{"d_expert": 384, "d_shared_expert": 0, "moe_layers": [0, 1, 2, 3, 4, 5, 6, 7, 8, 9, 10], "normalize_top_k": false, "routed_scale": 1.0, "norm_eps": 1e-05, "batch_tokens": [32768, 65536, 98304], "seq_len": 512, "steps": 11181}
Below are experts of layer 4 (counted from 0) of a mixture-of-experts language model. Rows are named router (the router's row for the expert) and show model dimensions 0-127. Each number is 128 + 24 x the weight over its row's rms, rounded and kept within 0 to 255.
After each expert's rows: a language model's description of what the expert responds to. This comes from a sample of Wikipedia text that the model never trained on.

# expert 12
router [ 77 109 175  80 117 117 102  88 135 111 145 169 111 153 108  90  90 103  85 120 109 164 134 112 115 112 173 124  87 153 124 160 120 168 147 130 118 149 112 128 159 135 113 132  76 179 110 146  91 117 120 121 147 139 121 127  91 119 132 151 103 132 125 187 137 153 114 125 110 106 146 133 116 152 112 140 131 143 159 107 114 136 127 110 129 146 103 106 123 151 115 122 111 114 114  75 119 110 148 129 131 133 159 110  69 127  71  86 114 115 147 151 148 124 151 161 109 133 159 120 134 109 122 113 145 103 103 120]
It responds to: Final pieces of English-style surnames and place names, such as -son, -ford, -shire, -ington, often in election tables.

# expert 21
router [130 125 145 118 101 118  93  99 107 130 104 146 141 140 143 128 108 114  94 127 114 152 121 133 136 143 167 103 101 122 141 133  97 164 145 133 168 143 128 140 150 128 106 121  77 137 125 163  95 101  87 106 160 158  82 138 102  98 137 116 134 104 117 132 137  90 128 182 102 120 127 110 125 132 119  92 134 165 143 117 164 149 120 115 117  94 177 115 104 178 113  90 132  97 134  73  74  90 111 143 101 150 156 151 113 140  98 108 171 110 136 131 134  89 119 148 140 142 153 107 169 122 126 166  96 113 138 136]
It responds to: Middle and final syllables of Slavic, Japanese and other non-English names, such as -kov, -ić, -ya, -ita in Uchiyama, Kuznetsova.

# expert 30
router [ 68 145 108  98 144 123 156  96 164 112 136 115  98 137 121 128 100 141 145 106 154 181  96  96 137 144 121 110 139  63 104 134  99 117 166 161 172 125  96 162 167 161 159 151 149 145 134 161 121 112 112 148 124 150  80 135 152 141 146 101 135 145 132 151 123 139  95 131 125 142 126  92 130 104  78 152 159 102 110 152 109 115 133 151 122 164 123 159 121 133  89 142 141 140 107 133 121 113 109  84 116 132 136 162 142 178  89 109 102 130 130 123 153  97 166 142 148 142 149 138 142 158 126 124 152 109 137 134]
It responds to: Equals signs and heading words like Personal, History, Career, See also, Release that mark Wikipedia section and subsection titles.

# expert 14
router [120  71 129 170 118  70 176 110 139 102  55 171 134 139 123 116 132 122 105  87 121 121 110  91 157 133 132 114 162 116 135 143 125 130 127 124 143 114 156 130 172 141 130 130 108 117  68 140 112 120 147 118 126 144 149 111 171 107 111 150 155  79 120 149 120 105 141 118 173 100 155 141 161  94  86 118 149 135 104 114 134 175 137 157 113 133 106 143 121 101 124 113 124  84 133 155 100 163 113 114 137 130 128 122 131 124  65 129 168 145 140 144 141 138 101 126 105 132 121 145 104 135 103 115 159 129 125 153]
It responds to: Opening consonant pieces of concrete nouns after articles or adjectives, such as sl in sloop or slug, cl, cr, and whole words like gold, water, ship.

# expert 11
router [105 118 170 126 166 150 148 125 139 131 152 127 103 108 122 144  91 128  96 101 156 156 114  71 108 132 165 120 150 122 143 154 111 146 162 141 147 119 112 133 138 115 145 132 113 120 113 144 101  79  86 127 124 107  73 156 164 127 115 109 120 124 115 120 120 132 110 123 108 129 124 103 167 162  79  96 142 109  83 158 137 105 128 144 129 155 104  86 155 116 112 129  67 147 128 135 151  96 137  87  92 128 148 114 109 120  94 124 191 154 115  94 155 104 170 104 140 161 136 108 135 155 125 127 153 143 113 123]
It responds to: Table column headers and their pipes in sports, election and chart tables, such as Apps, Votes, %, Candidate, League, Certification.

# expert 10
router [125 142 152 113  89 111 116 106 102 123 108 100  99 152 153 141 121 129 154 139 129 127 137 111 108 105 149  89  84  93 135 110 117 132 161 113 111 139 170 113 139 149 151 104  87 190  80 130  80 136  72 102 110 148 135 136 137 162 141 136 153 165 115 141 107 130 116 113 124 126  83 133 167 141 101 112 158 118 121 158 144 119 121 112 144 131 124 130 167 135 114 130 156  98 139 127 120 143 144 132 141 155 154 122  98 122 102  87 117 136 182 122 132 106 111 110 122 103 138 132 125 115 132  99  92  52  88  81]
It responds to: Forms of be and have (was, is, had, been, being) and subject pronouns like he and they that start a clause's verb phrase.

# expert 5
router [116 127 124  92 178 106 144  57 130 119 136 152  76 134 152 148 131 104 105 140 107 135  83 130 149 143 183 152 144 139 119 125 140 131 132 128 176 145 117 146 152 155 121 111 108 138 121 112  85  77  67 101 159 113 103 108 135 143 156  84 162  93 111 144 135 123 168 138 122 130 125 132 119 133  92 113 159 131 156 116 135 121 127 128 149 127  94 145 147 112 141  73 115 131 128 143 116  99 155 125  98 121 110 120  88 180  90 122 136 165 115 143 154 138 109 111 108 111 127 143 182 115 114 120 128 136 116 138]
It responds to: Digit chunks and symbols inside coordinates, ISBNs and database identifiers, such as ′, ″, ° and middle digits of GNIS IDs or OMIM numbers.

# expert 8
router [144 107 152 151 166 119 135 124 123 101 127 103 104 151 120 163  92  94  89 140  99 149  77 135 142 116 151  92 164 139  99 117  90 124 106 120 167 132 149 117 115 154 128  73  89 169  88 135 119 116  73  87 127 121  54 114 150 130 127  85 154 124 118 111 114 151 149 137 115 125 126  95 118 167 121 113 163 144 153 116 154 113 132 127 113 155 113 123 151 123 151  80 133 147 126 139 122 113 134 113  90 122 142 147 121 153 128 121 133 169 122 148 106  95 125 104 165 142 138 161 175 143 108 153 141 144 133 144]
It responds to: Opening parentheses and separators in infobox and metadata lines, such as Population (2022), birth-year spans, UTC, and the coordinate slash with its invisible mark.

# expert 26
router [136 101 126  92 110  96 101  55  98 109 134 169  63 103 116 111  98 146 111 125 135 136 136 106 106 112 131 108 149 104 141 154 116 167 155 138 131 131 123 162 159 180 160 136 118 135 145 150  86 131 122 112 170 171 131 122 154  99 163 135 109 123 121 165  84 135 156 171 129 129 125 155 115 143  85 102 144 129 117 126 102 161 117  90 122 137 104 115 149 113 104 131 104 144 142 128 129 122 119 124  98 118 157 104 115 150 120 128 122 130 162 129 124 110 157 152 144  93 182 117 121  96 105 126 127 120  76  97]
It responds to: Plural and noun-forming suffixes that end nouns before of, commas or periods, such as -s, -ions, -ties, and plurals like systems, areas, conditions.

# expert 3
router [114 132 133 100 137 109  97  72  81 127 133 102  98 141 116 122 114 111 123 104 126 115 107 135 139 117 165 124 143  90 121 144 117 134 109 129 124 147 160 154 148 168 172 118 112 174 142 110 127 129 127 131 184 176 123 119 155 101 129 135 138 103  86 156 103 145 165 133 107 165 143 161 175 133 130 124 107 164 139 156 161 100 117  94 153 118 119 124 177 113 122 141 112 108 119  90 114 141  74 136 152 137 127 123  94 144 139 117 159 118 150 139 151 155 131 140 134 136 159 156 161 100 130 112 118  63  93  89]
It responds to: Commas, in, and, of, but, while, since that join clauses or attach places and dates, e.g. in 2004, complete, the effects.

# expert 20
router [109 140 150  96 103 154 154  98 159 147 113 108  86 127 126 117 145 104 138 158 107 208 147 118 111 150 141  80 128  91 112 106 165 124 128 132 132 132 110 156 135 158  76  98 148 155 154 162 109  92  90 141 122 150 103 112 141 128 120 132 111 123 115 176 111 161  99 116 123 131 123 111 120 139 124 129 132 112 121 140 126 106 118  91 178 163 114 139 164 137  84 121 154 132 102 112  84 123 121 115 108 199 102 138  90 137 133  92 134 159 135 112 122  88 156 140 122 126 157 157 125 108 150 118 137 117 124 145]
It responds to: Possessive determiners and 's, plus the and of, in biography text about education and careers, such as his MA, Her dissertation, Faculty of.

# expert 22
router [ 99 121 183  82  90 121 101  76 118 119 122 159  75 143 143 128  99 137 102 147 133 141 139 122  98 122 162 117 148 121 128 134 103 154 146 119 128 137 113 125 152 121 121 137  81 154 128 148  75 127 106 104 176 165  83 112 112  95 114  96 109 150  88 145 140 126 128 141 105 166 132 164 119 153 126 130 117 166 144 112 136 142 114 129 148 119 104 103 144 146 113  74 121 126 143  99  98 107 123 147 130 133 162 154  93 136  86 122 128 113 138 144 131  84 146 164  99 124 161 147 148 104  77 139 108  96 113 126]
It responds to: Last letters or endings of foreign personal and place names, especially Spanish, Portuguese and Latin, such as Alejandr-o, Camach-o, Día-z, -ensis.

# expert 28
router [ 93 104 147 166 133 157 109 130 136 116  62 149 115 138 160  97 115 157  96 146 162 102  89 151 158 134 103 113 165 121 137 154 126 134 111 116 146 130 156 112 123 115 103  97 131 131 109 116  85 126  94 142 135 126 135 110 162 116 107 129 146 119 116 127 132 111 130  95 141 149 158 135 103 109 158 110 110 173 125 119 155 166 138 107 109 128 153  77 141  91 112  80 133  92 137 133 136 160 115 169 117  93 112 136  86 105 126 108 121 148 136  65 130 121 121 151 159 161 141 105 174  94 119 167 102 105 121 101]
It responds to: Opening syllables of foreign proper names, mainly places, such as San, Pal, Sant, Ur-fa, Tri-este, Is-ola, often after of or in.

# expert 23
router [127 116 143 135  90 121 114  77 110 133 124  83  87 122 104 100  98 133 126 142 143 125 141 128 126 151 118  94 100  78 115 162 125 181 169 130 112 169 157 146 153 190 157 124  95 153 112 124 101 120 109 103 111 148 113  71 127 171 145 113 164 151  82 148 120 145 131 141 128 117 149 164 146 145 113  95 138 138 157 124 117 104 120 127 141 102 111 153 164 126 110 126 157 121 140  83 124 122 119 134 139 185 129 117  97 162 133 136 154 130 129 103 111 114 137 125 107 109 160 152 125 103 123 130 127  63 109 123]
It responds to: Prepositions and linking verbs that take a following noun phrase, such as as his coordinator, directed by, include, called, named, wrote.

# expert 0
router [ 69 129 152 129 139  86 138 121  82 130 125  93  80 153 141  74 143 170 124 115 105 132 144 115 117 118 151 133 126  89 118 127 165 111 158 116 151 138 110 126 124 152  96 126 102 146 164 121 128 118  99 105 169 150 128 109 134 161 148 157 154 150 109 146 101 154 120 145 112 106 113 160 117 118 119 107  88 124  99 102  99 159 115 132 136 130 107 155 131 116 118  74 130  91 111 131 104 105 137 111 140 102 110 114 109 183  97 113 177  85 164 148 122  99 144 164 132 121 151 128 133 129  88  91 151 123 109  98]
It responds to: Number words and quantifiers before a counted noun or unit, such as five, several, many, a, around four million.

# expert 17
router [108 106 142 106 136 112  79  57 113 129  97  95  96 122 120  72 103 140 132 109 132 138 127 123 108 127  98 110 110 129 148 149 120 168 136 141 119 164 175  92 115 137 159  91 137 142 124 151 138 116 141 129 117 135 102  87 124 114 162 106 161  95 106 131 103  99 161 130 132 120 101 140 153 132  56  94 149 138  86 125 101 120 121 132 132 147 125 122 115 111  91 127 147 103 126 100 130  82 104 136 135 186 132  85 122 129 144 127 131 154 148 127  91 147 108 150 148 161 177 132 109  85 118 145 114 123 129 127]
It responds to: Verb stems and their completions after to, is, was or a subject, such as decided, consider, support, illustrates, returns.

# expert 31
router [100 127 134 100 122 155 126 121 134 108  77 174  91 118  97 139 118 113 120 137 162 175 112  99  76 140 176  52 162 118 142 164 137 171 137 138 130 107  99 157 157 155 140 115 121 165 110 105 138 106  76 144 132 128 120 130  91  72 142  98 109 112 122 163 127  96 130 166  94 134 158 117 136 156  90 137 150 120 143 103 106 134 125 131 126 154 116 123 127 109 128 105  94 141  92 136 135 150 105 160 143 172 120 116 114 123 123 120 127 144 121 127 159 118 155 110 114 142 148 118 142  93 145 136 117 133  83 123]
It responds to: Nouns in names of organizations and institutions, such as University, Museum, Committee, Institute, Council, often after National or International.

# expert 18
router [ 45 113 152 133 157 144 117 129 133 114 112 153 101 131 141 125 127 104 100 123 114 128 125  98 130 104 167 122 156  97 105 118 144 164  99 152 129 103 115 120 147 134 127 147 100 176 155 117 118 130 114 154 101 132 153 105 161 125 148 153 102 109 107 145 114 139  96 113  99 151 124 131  84 113 154  99 138 166 147 105  89 137 122 114 117 151 155 110 122 134 120  67  79  91  99 128 116 140 131 161  87  98  90 143 136 118 142 126 150 133 121  88 159 146 126 134 124 181 149 159 111 117 101 113 140 112  67 131]
It responds to: The words the/The and following capitalized place or direction adjectives like Northern, Great, British, United, New in geographic names.

# expert 25
router [129 117 129 147 141  98 114 124 168 118 129 105 128 151 121 144 144 136 108 135  99 175  89  80 123 119 160 146 106 139 157 103 127 151 115 115 123 112 171 150 173 138 119 126  83 122  88 150 125 109  64  86 124 177 117  93 119  82 142  98 150  80 100 125 130 104 145 152 106 160 109 142 102 158  95 135 133 160 141 146 166 129 123 129 177  99 121 116 129 123 147  90 133 133 116 101 113 103 145 149  85 116 125 122 109 168 123  63 158 129 108 151 130 138 118 123 136 145 131 125 150 113 114 127  84 144 141 137]
It responds to: Byte pieces of Japanese, Chinese, Cyrillic, Greek and Thai text, along with table pipes and spacing tokens in such tables.

# expert 2
router [143 110 122 142  95 125 101 126 113 141  73  91  65 174 176 138 144 122 105 142 111 120 141 103 149 101 115 140 128 119 140 115 140 143 144 121 100 142 177 134 113 123 137 132 115 129 136 153 103 115 126 119 126 120 120 113 116 119 147 159 135 127 161 113 121  80 105 103 141 175 111 118 145 125 122 102 135  77  64 151 147 118 138 168 123 138 114 164 131 106 114 135 135 114 124 151  94 170  84 157 121 105 126 163 142 127 147  87 172  93 204 105 111 114 124 111 144 160 155 128 149 115 109 102 153 123 139 110]
It responds to: First pieces of longer words, often Latinate prefixes after a space or hyphen, such as pro in proud, inter, un, acc, pre.

# expert 13
router [ 96 116 122 108 151 106 140  76 120 127 131 124  87 166 133 139 128 113 108 104 142 183  93 113 110 154 172 146 141 134 126 136 142 142 172  97 119 131 141 152 130 127 112 102  82 146 137 145  78  76 100 123 147 139 120 130 140 131 115 113 153  95  99 129 135 119 161 134  89 122 102 166 125 136  61 101 152 157 130 153 148 138 119 122 139  97  91 113 139 135  85  98 117 133 119 134 109  91 154 132  99 100 154 100 100 125  96  90 196 129 115 135 123 121 126 111 155 111 133 108 169 141  90 119 122 133 138 110]
It responds to: Numbers and digit pieces in statistics tables and results, such as 0, 74, 68.1, 34.44%, often between pipes or after decimal points.

# expert 9
router [118  90 128 115 135 123 136 127 107  87 145  89  88 166 122 138 148 171 105 103 104 155 113 100 127 125 115 145 123 128 162 141 114 179 120 125  96 161 179 129 145 187 135  98  88 153 126 150 118 129  94 114 153 177 104 104 156  98 134 101 154 141 127 137 142 142 154 147 111 115 123 147 156 150 122 127 126  91 125 142 145 138 123 107 146 129 106  90 128  97 119 108 156 159 145 157 128 146  91 115 115 117 124 128 139 140 116  93 168 116 171 148 117 148 142 105 162 140 178 162 136 147  95  91  82 113  97 108]
It responds to: Opening quote marks, parentheses and brackets before quoted reviews, plus line breaks starting paragraphs or sections, e.g. wrote "The plot.

# expert 15
router [ 92 145 103  73 148  95  97  53 123 116 118 148  60  97 104 147 150 157 144 137 119 151 118 121 123 150 189 136 124 129 105 145 130 140 153 139 144 139 117 141 122 178 131  95 101 178  77 132 106 100 107  98 141 124 132 115 165  96 120 104 139 165 112 126 134 106 134 147 121 123 121 149 126 124 102 114 107 163 129 160 113 127 125 111 133 118 141 136 148 138  97 123 138 142 141 135 106 106 148 148  91 106 164 104 126 129 130  83 132 139 137 160 140 144 157 124 132 144 129 166 152 133  71 139 128 108  74 123]
It responds to: Years such as 2015 or 1985 and closing parentheses or quotes ending citations like (Glitz, 1872) or ranges like 2013–14.

# expert 27
router [100 142 100 119 152 135 142 152 133 123 134 115  66 143 134 143 126 116 123 130 105 117  99  67 149 108 197 137 121  82 165  88 109 126 121 126 162 110 149 158 118 134 143  74 120 151 127 135  83 143  68 109 110 157  82 136 125 136 137 115 107 132 140 124 134 115 114 162 133 160 129 136 151 141 122 115 141 128 102 147 122 114 130 143 132 143 114 147 143 141  83 117 104  84  84 148 110  95 142 101 112 149 141 135  89 125  95 100 162 146 116 123 162 113 154  96 115 174 135 166 163 119 105 102 147 118 119 106]
It responds to: Line breaks, hyphen bullets and pipe cells that start infobox fields or table rows, e.g. - Born:, - Domain:, | Majority.

# expert 24
router [ 89 138 127 122 168 130 144 126 125 114 151 137  77 150 117 131 138 171  87 139 124 192 104 142  89 166 158 135 138 143 101 115 151 147 131 111 130 123 136 141 158 138 113 144  87 142  75 140 148  93 102 121 200 146 104 144 131  88 114 125 163 137  94 109 134 147 134 120  85 144 114 169 101 141 130 115 126 137 108 141 153 140 131 135 116 103 124 155 123 129 144 109 110  76 148 105 132 170 140 136 154 112 151 126 113 153 143  77 160 157 141 148 144 104 138 146 137 158 110 129 182 133 104 102 162 124 134 110]
It responds to: Day numbers and month names in dates, such as October 10, 1915 and on 9 May, plus numbers and colons in tables and infoboxes.

# expert 1
router [105 109 202 128 117 117 140 117 174 161 124 166  99 101 113  67 104 119 125 114 125 152 120 137 116  92 133 134 111 127  94 103 158 135 146 163 140 156 144 156 137 123 111 137  77 151 104 142  95 113 115 126 141 134  81  79 103 125 121 127 122  97 121 111 146 136 154 125 110 112 147 180 132 160 116 116 152 101 107 138 105 135 123 118 151  94 139  73 121 149 140 118 150  94 139 106 127 113  93 115 139 132 159  93  81 128 103 122 157 118 120 118 125 135 165 153 155 119 153  88 159 140  99 113 113 102  99  94]
It responds to: First names or their word pieces in lists, tables and prose, usually before a surname, such as Robert, Michael, Lar-ry, Col-in.

# expert 6
router [ 99  74 149 115 117 108 132  76 124 159 122 136 139 118 103 112  86 154 136  94 137 149 135 127 112 107 157  80  95 116 139 144 136 179 163 120 106 134  93 148 131 181 144 124 122 122 102 165  76 139 120 135 148 149  80 124 162  82 110 123 132 131  83 138 101 122 151 154 159 129 126 175 133  95 113  79 114 117 119 148 136 138 128 142 116 136  96 150 125  99 121 161  96 144 167 118 124 127 129 150 138 109 152 119 114 126  74 118 156 165 114 127 103 117 137 148 154 117 121  92 112 131 116 106 172 113 156 140]
It responds to: Sports nouns such as game, season, league, tournament, match, footballer in team and player write-ups, e.g. points per game.

# expert 7
router [131 146 103  95 103  82 142  98 117  98 119  96  84 150 103 147  93 133 130  97 117 138 134  88 125 102 158 153 116  83 127 137 135 143 139 124 121 144 129 154 130 166 126  83  92 187 136 147 153 127  77 105 141 177  84 127 162 118 145 128 150  99 121 143 143 137 155 138 147 119 132 139 145 122 101 120 147 133 103 162 106 121 123 118 128 152 126 114 139 101  76 121  85 141 132 139 118 157 130 125 155 143 153 131 105 132 125 128 160  85 108 147 151 131 147 118 164 161 169 158 182 128 106 113  99 112  85 105]
It responds to: Periods closing a sentence, plus paragraph breaks, semicolons and colons, and some discourse words like According, because, however, etc.

# expert 16
router [146  95 117 103 109 139 128  75 127 142  78 153 123 150 137 107 120 154 109 129  98 151 145 129  94 115 141 160 127 109 163 122 121 187 164 127 106 144 151 165 162 111 118 102 100 135 131 142 147 125 103  87  96 138  67  96 106  95 138 105 116 105 137 101 122 119 133 154 143 179 100 106 123  93  83 117 124 123 121 149 140 118 129 140 125 175  83 142 136 166 127 106  98 109 161  98 142 110 106 120 128 106 132 144  84 158 144 139 102 103 179 108 101 106 139 144 127 129 148 143 132 133 150 172 110 122 101 127]
It responds to: Inner syllable pieces of longer Latinate words, such as cre-di-bility, ovipo-si-t, Ver-si-on, Legis-la-ture, common in species descriptions.

# expert 4
router [127 120 122 126 112 100  89  98 138 134 121  69  88 138 114  76  93 110  76 107 144 162 128 130 112  95 139 159 154 141 111 157 137 158 123 136 109 156 162 131 137 131 148 131 138 149 166 145 141  94 129  97 152 127 108 119 131  91 143 125 183 104 124 132 121 151 151 135 146 109 114 129 167 124 131  83 126 122 106 139 136 122 117 154 147 109 134 127 164 110 107 109 148  91 114  96 135 170 128 117 135 175 127 154 108 166  84 107 150  72 162 140 160 120 158 144 133 151 135 135 170 101 116 125 123  96 122  75]
It responds to: Prepositions and sentence-opening adverbials such as to, for, on, In, After, During, Despite, often at a sentence start and before the or a.

# expert 29
router [112 142 147 110  86 159 151  97 114 110 126 113  99 168 117 155 115  99  87 106 144 162  99  99  88 102 172 144  91 142 138  96 150 147 163  94 127 139 151 124 153 137 145 137  91 142 121 143 121 106 134 113 143 126 124 140 154  84 143  90 134  96  90 177 126 115 171 142 117 121 119 144 148 126 120 135 156 148 109 113 150 123 127 156 129 104 119  90 149 120 147  74  93 129 143  88 123  97 153 147  87 119 114 101  79 129 128  81 146 149 126 108 107 121 134 106 154 149 110 102 184 124  95 119 134 132 129 103]
It responds to: Pipe separators inside data rows of tables, after names or numbers in election results, rankings and version histories, plus semicolons and aged.

# expert 19
router [ 91 117 150 119 115 128 136 131 146 161 148 141  94 162 183 121 118 147 124 136 132 125 126 111 139 137 148  97 124 146 101 157 172 161 129 118 154 120 149 158 179 153 103 132 103 153 110 124  72 114 152 103 178 116 123  67 121 121 110 114 160 129 137 150 143 111  94  96 125 138 139 136 102 169 138 136 171 105 141 128 147 142 132  65 143 141 137 105 127 125 104  87  92 138 153 149 133 114 157 175 153 118 100 109 139 125 103  96 165 104 110 128 146 139 126 124 145 120 174 137 162 132 107 100  76 110 132 136]
It responds to: Single capital letters used as middle initials or abbreviations, such as Harry S. Truman, William L. Marcy, and word-initial capitals in names.